Weights of a small mixture-of-experts language model, trained from scratch on English Wikipedia: a variant of Adam for the experts.
Below are experts of layer 7 (counted from 0) of a mixture-of-experts language model. Rows are named router (the router's row for the expert), gate (a neuron's input weights, with its number), up (a neuron's input weights, with its number) and show model dimensions 0-255. Each number is 128 + 24 x the weight over its row's rms, rounded and kept within 0 to 255. Numbers have three digits each.
Before each expert's rows: "comes after" lists some tokens at least twice as common just before its tokens as in all text. This comes from a sample of Wikipedia text that the model never trained on. Tokens count by the router's weight.

# expert 6
comes after: " |", "|", " a", ";", " Ch", " h"
router:133132118154131151125085120123094086128166136140145170089130074152103138094141120123150089123082149116124094106134102146110156119124123145115099146130163133127118161133112161128126154099116123145142137137122148103118139098117178128164161112153107106127122124116116117112113111083126128134093116116135128113134138124145104149144134136147111179118100092184121094088123154141116150147134127128104125111126125106102132107143113182153155159105088136124109129111095149099103132136106158160097113138101195128129103104121125122158135141126126125127086096174162144106121121104111157085159132107105143127120116126097137128129093130112088111150128116131131144193162089144111138130082102093107139128156159190117121134164119064094123124118143105122100088160042122164132165150104092
gate8:111151126123120119153134080168112133098092157170123159090144108120124135132112153115173145088148140131109120124125113155132130124129130139128146115136103124134138165193155125138145137125113134130152133115143148150158130131146113117161139124116059164151129159097112137109085079087116118135117171160112173144116123111119120154158115129111111125166111086163105103175158139122134115123144175172115109126165116112170132115132166073149118119120129112123059141095107128119120145145115131158100116119117136111126131133138097108120118148129133125116154115195146124132141132138087107126143133089131147127147108086152062112138184136095151158089120132160146089147117134110118124125138160091149145130148091134115081141139143125170074121059119145078080117131117101122142122111103119
up8:129109077135078153156069146142140123108124142109111158111119103147137139129113102133128103169107074135113108132107155180112104127152115149074122186104135119135130088102082131102131132154132091155111141099140150118105142130117137142132147140141135109149124150105127135126134115097101096142104199146149144132091163134051137111122153178171115133095108140171150125129109154143186121135112114110125148108154121099123088122177146132116119123139108135120158140097160155104136105122136068108115076101114128093184124087129125101158143144128118150146100144124126145149105106109148149130104120131137124128101098154103141122065110091067107147144131139126138112120153147155134094123117100144128149134124139124167139156129131162142179114144163086143127118121147156122123151140129128
gate9:086119107161134150137093121115139107118110105165105085111122111133095127126153140143160128145150121088080150118113113125124116100106114125120118165122132155116126125099151122114086160137100145135138131160135136140173118134118116125183164116175092109157130152178153144106116132130175138097147108116144141167118138136100095122111123112121104115102118107117131077096115119136138131157082202091135114126087097123130120134080095101215173152101145103119137130128089105124149165112145133120123119114141126097113158101106129119130138142107115113105071117080106123136126132119120149104109142106127138114123114134125145163121175140118139108158140118139118148148157102165116133110188147130162130129151121119159114190148136122153134092119176069135129124191084150109128130110115136
up9:164154149130138112157119132171147129119090161162101107132121120135132166131145101142105117159115102123109175120116149117104109156135139165127085131118123144127140142148138136129115107121103163104142171134152144097117145117109155100126105123106101097109166110123102103146126151145106127122140192113127138160109106178131135127152126155109111137110095161090139118090092075160132092123094141169155164119133170140130135137150099119120095130121165094150072162113109115090172097120135153074155129140124121119109133095131141118122167153125120158126101087137074112153132143099114099143156098113113108147126124142118101134090138117117122163156156151125108184093091138116155119145125108064129118155182090141156087141157113111151141145125143122117177118135100117145158098132134070
gate10:121085104104124137103169146126150089098101121129124105094150142166124102092154144144145158101107142122116115119137138141029106151148130120102096104119114183131112135114111147135120126144163118141106172169112175119094102094135132138137118141171089126122154132143100127142146130128086158162148165084093151105098143129104126147097130143143119114127110141141114122127113102130170171143130143166156160172111149144110137111103078161176109132146113114150148103125110108106129139144125115130087180131168136125127123158143156131128160159154146132120117125165123121134109142108159153116140122108083134150143141134099091153127103109127105113182115075144120144133141084127120139157126143083135106120135162155151156175150138134108140105130135072143160134126115100129161172179114155
up10:137149135121113137155124142141112164138147101105116109110123128144119125109165118136124098129162100136158073183131134114117140139151138170154112154083148158128150093166149172135174127137143152123114138149126172125093102130148119108121151133142129114112114134132112097128128176150169124111092105170147108150140110135125106143165136073140086145136091146154138147125071142115126101121125123144128088109077098140113081102127142085134105103098106130123169177110182081165139101100133127141135093091140137112128161085112145091110102167129134132123117131087130106113145119123145120119093160176113093116108148144115079123161138126104167133152180126113119151116142181123131144148148101136130109132121176115155162128121159123095168158141097151118096129094163117098098146111126130
gate11:120136135134142147087123160123087145143106107141138145134114106129143112173122164138128106128148137172127135108150115152114145153124162112156113084183176142124148123143108147113089110073097077133123144162125133146165117112147181173158136132113107156132137135102145125129111126132117165179140109104154139122202130139143114117107160162156099173113148141166138131132162165110094128102167108109086094104133120157099159124156139172167130111102133125076052140133117134141124138114056166154163139149150133136170111089140114136136149153104091164118172132141120169120111128101106146124115148103154136100089160130133143130130123107112114141112113089149137129130095128142134125114095086152138149122132109170138175093128112131139166134111139143105118148124116132117137122141118108
up11:097129078142195100085103140109144116179136144099136141134110131092137133136142111170149108083144119138126141120117144141122110126120141162117128168071122136140111126120155114138191098175147165121108139079166113112135119115156110123123147172102113142118077154113099089149143093141109122100089178134102122113147103115169113135160129123130119098105173123166164130164127157120113107108126167144122104125131117158146168127076122111111090083089121110101136101130161114143115116144142135114159108116118135135131176141130155099126101152150104133118106142115102132136095099121095165135150117120102140134164137121143099097163154176149167145112121122138111136117158127152130130153169143151152120126158122118111134106159118132114157113055104090108125179101163132130114147114128157

# expert 3
comes after: "\n", " the", "-", " (", ")\n", ":"
router:116126127079138106096153135098088096153140118128112128106144084124100167121108102106153122124121166142142142112122149142099121103119151135148114161156173112118112151142120122134141102136141099100135135136176145107124102132110138103144132112177140094112090096140123171154130136148169127086141181108140158174153150130167156166114106124121125121102119084158092098115119136117142088185104128155127135145122140133134126102105105146168131167098118144094105150116122111126126135136120146125117161119154191119109126108107137140139179135119130106125123055141134121143073171123109170106149120113154153119147122102124104101126111105138107172126147116123154128131120106120095105107113147095161176171174129150165151165153144102108131136120096106182089091130104108129163173159117136
gate8:138148116110149148145124117089087110157126125141114098120113146123135146074114149108142123125162110131152073138115130154111111159111109101096125197123125146145124157178147140105076139149115122065189137162139154143129139131123122087109132132145161068145082151134142155168107152154129140109118153129162091153142137116158138141131118106124108121130125168149084122131140102125140101143104122129119144075149123102121135129109144128114156156089128112124130128132148149158201166117106139107148172107121161145144120118151122109126165130149079122129111106080100105143129139102131146113114139127120152118159151093139146120118110131159138109146156111140146182111189194153096093099129112097106133131158106127116102143100170091121112107111103095119154139119131107174109150130136153
up8:131098101122133120115107084131119158137175138134115147104159146136111153139146146087117159143153122186118138131145129112133190176131132108107116110118121130123110139152153127123140128118106088087142127138156100122177112120166130121130167148128111105105130125146135107135130091148087128090092170157146127126107098130118163092133151119132128136142147078103153159086145118146130106166139111096151140163157119126146111127127146160140130138101133131125126162150179122149121124158151100133133146135100142119125146099104098169095098175126141127085213125132172143120155183144127121124136170124186114110075163129081143127115141118137119149114134113124173104132109135114115098151138114103148073132137123121083158080159162114110104092116129095122140105108111127116130183144154164
gate9:131121120155126112147131113131137106142183133097132138141122149124169104114099128140126111142167137121123128138126129197086113086135181110112172118124164116118136143140161117141127153157175117101150120066121108081115129105143073092141149120119138169119127132105103108123106107060128102128129190143099179144108149129114094135096146157129126114133133145164143107116175144138143070137110104124159136128121105149142147168127148138167189174167127114141128118143118141101145160157121125143101165076098132107149140148162128145114173090130128130153118144153130096112121148136143111132141122133136103123117128137101153131193098124128127087158148137164133130095130154148115136157115134078174179110128116090113137134147138138109106142160135107144150140143154093136141111157098155
up9:131121107155089131108163171120130118142143131153088110193134141128114107097109130151161158130177180160132124104136126104099087139154112138121173127111129132113134158126126157120133116123159118137119139119147128105161150126136159121152137089142093200096127137143155110108055141119155108120122120094103143092113140127130056134149132116116153085137146153136147106138121097150149136146101133137117110154117060091105109166127095088153097143127112109130154101078133089099119159120143149156102130129142133154143156122084092127114098157127134164123110095167162140116097132150123173164113125146149148157120103118120131065118121105097117168163148121118112105090136156183101131138146137156090093124103168147114132112107131115112146116117137122093117133116147150119136107143135122
gate10:069096118086124090123172095131135088129133120114116145128148122179105138125119130113147117174120149157115119136097164151121111156152139155105118075139128126118141119142131143156071133124148152123115142113109099135117125155099163125140156107133110113174111135154064175120094114138144116118134160091101088124071108131141135120116159129129128131128119114139100126142115162132141087142158124135142110129141081165140093125125116133176105142104100095135117159142109118178098150153123096101108134107127115122164159158128137149124132119156095160097135132147146111115128151164145145154171092090118184108111113114113125141141129113135019102145138116173135123107138125106127153123151149063126165155161112129107144150134160128157084121138121157154144133154130130142154144112149114
up10:191132123148115131134142127155174130094143122137115082089176109094103099125071156127125041115133159117137152113115090138142113100104138153099108130145124140133129107123112127131110158172168139112156105146129110114131115102119088124117129113087105115108107123144076117176127133129149144126112157111153111124163143129123107086133139139142144125109134094154139131099123131102124117125148122166130161143111117120105174128109154174147130096133130127124147115114170147094121112116129119146143174122138104124082129165138121122120122096135124138135114139174161172082157100123120168117182179158089138122099107167102156151087149112122148119127134140129156101155128118161083143146076105145179111143125093105120111124134131120143165159126094072122187110113140123153132122107143141
gate11:154113099119154144137129157148102141085131086146131115146119115135129128102117126131100166120139135100087143118134116125158114129109125087124184142180140085184139111145142121154153116136148127070146136128139178093145150145159171113124170144114122150142134171134132138157126113140153160108130147135116171061119156127142150161116129095119086133089164133105133108125130104140125125139110149108092076110139124131147148137132105133116126114093148118107086134096151137123136175139131136130138144105120145121145089134151162098150124116102130156079112112117116103159103134127085142117099130144131115115137139176122109137125078120169147148095159094094121064110100109129100075133160112194101107164129083088160134085126146148155124102170120164142139110095156116126118134136128135
up11:118166129115101104100145104085151090139139099146122104124149128153170124088123104124095141099137162131145147103160152107145116160102169119140157152141144131131118124156164131105080156146153114137128122141092124090119114098107105135088137131113110067140129093138128143125125111133108145112168130090109152130086106116107104092113086139154125161129154104091101121101116103130167157165113181156139119130173116124109139116142076120107139142088094104151117115113136167153134148150071146101156162131117150163157133120147164122209125110116123172112096127111153116182143119164110081128133139111115123139155132110143165129148141124170109126172122104073135123140096122127122093097106144108145140168129102097122116128144178134142110072152148150143127119122127137129135148102121143

# expert 5
comes after: " ", "1", "2", "0", " in", "9"
router:128132109146161105139125102141098078148131134138118134172148121134099142105150113168149153136118114147108167120128113170114162140133148154121109120153116122098162099154131171107101131121133174113177087161114155159150103119083132099156135111150101133147111134141104170197122130146164130119119125124124140135101105136144143145137164126149087142122129091157106074112150211137124099127136135160105141095145108120105149125140087131167111120125127141097108106100125168102128151137153131136141142130151181088148116142102128108154172094149115132094108096157144121131148119164124125087120105111149134110147105119116112106119141105094090132139147121185130141144162141150117159141074167108154153146157139166114166147150132073125102106146109136124096089143123125191123147134113114
gate8:148105062132145117107084109136132117099125118121137158102121087090106172149119140131133093126104129144143147142156137164121130120130130130141091144101167137167115132162111127107082107107105129121114106126183121157168119128096162119083120135161146097183129115105135160145059130131153147096125158147110116166159136150163104110153161133141125171136151094169129136129117160083130146150103112127150166157140125137081084128092112109104141140119105142128119095183109148131132140127144158116116117170082160103130163112123123153149125138119142133121132117135165092127159150136161184095106151083143161166149119091128134169106131155145101157191141118111131161163145085129125120087135138114103118131143161137150131140128127154119098123112134108138111116121126131108093163095136108
up8:130140162108153120110150153115125177132135138165125140118137152096146071129114155074171198092150157107111155114119126121100114143139112101132079106134122109115122090109120124122130160084133130093144134164115152093109168154133072133115105098095102157147169105151138113117138100125115128136129109084149136107118176113100119128078116099107146082134111170103120102143138156136098142073121128160095060137132111116161143116151120133109129118139143109127142105116131113133122118123105093160161126116172127135149089129128117145115149127110141120106119131151061135178094116125140078138169096143146129101091106157097142125131104121115138104115125150155121087142107170092150130159123119128147121129134102134143117155121084084120156102085176140108150142141134149131120098107142147
gate9:065159126144120111093147156175082101140136158143172142148106116147138100123133115141135094124115145116122139140140151127163118112133144126139136132136099138102146083148090178151161136137140139129146114103120204139178131132130123147138136126131158117116092139065096122146122123139137105116181145099134125163128117141138157154117120120130078098172118163170138112141135135103128122122119108132092164104153140127092170145087173160144147140154136148094117121102127120123125161168078093153120118170174123150141122108147165105114124122109124141122102160108137084103138129116119171106125104131095083062187106115129129127109134108094156148134127117110095117103146127119120154142169145096159146153129154103144132167142112121118148133126088121124136143116181120184149114125155142
up9:139163143087127087141107144119089092155087139134125145110145109109128133191140143108080130144171113148120136099161094133154152098091139098145100116151158086111087135134145082146109126126124125126124115137107103151106091084127132168072145079115095135117122119161118102112129116184123130075130146147126103128150136075133117132103123132160109150131139135079136170146127146153143123137125116139118143137137152118130117187153131131120103159115132147114128136130155114091122111146148122129150159117109137106122125144129160146118135088160156094138176146100110155157110153106140117138156126138120122099170120153109154150171149107180110150123150130127109073127171117105186135139095155083161167089143115168114092156146138146155143111171130147128102144136137121177094139129109113
gate10:117122126113109120118163128119094153148101115129119132109133123135127122135110109109107123097151110140172175094120132139147122147133130151133108117167155112145143120141139117120135107126115154125141155146155126138110075073110132153134158143120149094160134157159106127127144132117170092128087134137134121100150095116130153115168125108105123110164126120172099168074088125135116102131092106124095121132123136142110108131159170149168123117122100143111131163118105115091149160169123171114147127154151154113118139118110170146172154121131101095128166099164164126136153128125096156132154140110089143115141098121064130106169155125160130116190106150138105148092163120135144123105131134089129143152137074131171096163163134126153125176115123091105099052118101084169169115125156102
up10:106079101143112093129093132144082143080096101118192131130124152138122195122110123142126082121114114135095132120116101135144154089134165132156107137143098147135121143155130088135122121145138113153123144146117111130099125144127082140120140090122172176132117121074117127128134157124119099125140106130126090135104070098153109100191141129124143136138106122151091186116154141086131138117161093160166093165072066129089113143160114144086108144111128121110151114094115115132137131135107111102131146173114150118146116158158140107094154133114132117178136132105124117094108158089125115138124127128147125154105125132144116138119114089111110116128129076093133150101139105154151127109131093134152102129113175126151135099108128109097136116135126110120102087157172118068157151137137129
gate11:151103125094119162088142114089127155126152108104089136149158111167167158142116092162183128153090139136141135155154131128120119131106133123141104172126110133164139082129153142117066102113146128110153136129134113126126069120118123131152165155136132117150139184133137146122073136152129108161109154122124138174128105106138142135123159161116162133102151150148159107073140105127132113124093120108177127064125098209110107085127135118125157133156136135138097140118116130119119109130120169158162129131114136123153074117083118157135121123105179138116084113098114137145118122138117131110120148116100112167135093135125174133134145111140136153160113089124148134165103103155149116190147116133134117121123124123114164132124152108154144111108134098093107139067160092141134149146128098
up11:091148143156115117127126126122137155116151149150162170109097120148127142116148128093161105137145093107143112146082151155103121145111186135146132133132151130113124125130151171160125104117144141140093155137118097122140083095161147080126132161132130125126138108156072092121154106128141105148123159131136108141139161099096125189120101172105091113126091152126139092135101102113120104153122097160144147133163136100123152132168162127104160149121153098168109144112166158129126125083154105143144164129158120092100123127145149136094129131153114145147138111143123126110128138118131156131094074129162144126108151148124096140128089137143144136130127131113119140062115173134144137135201135147132163165128085139145178134123134146115198158129164103085141162110116192129130117150152143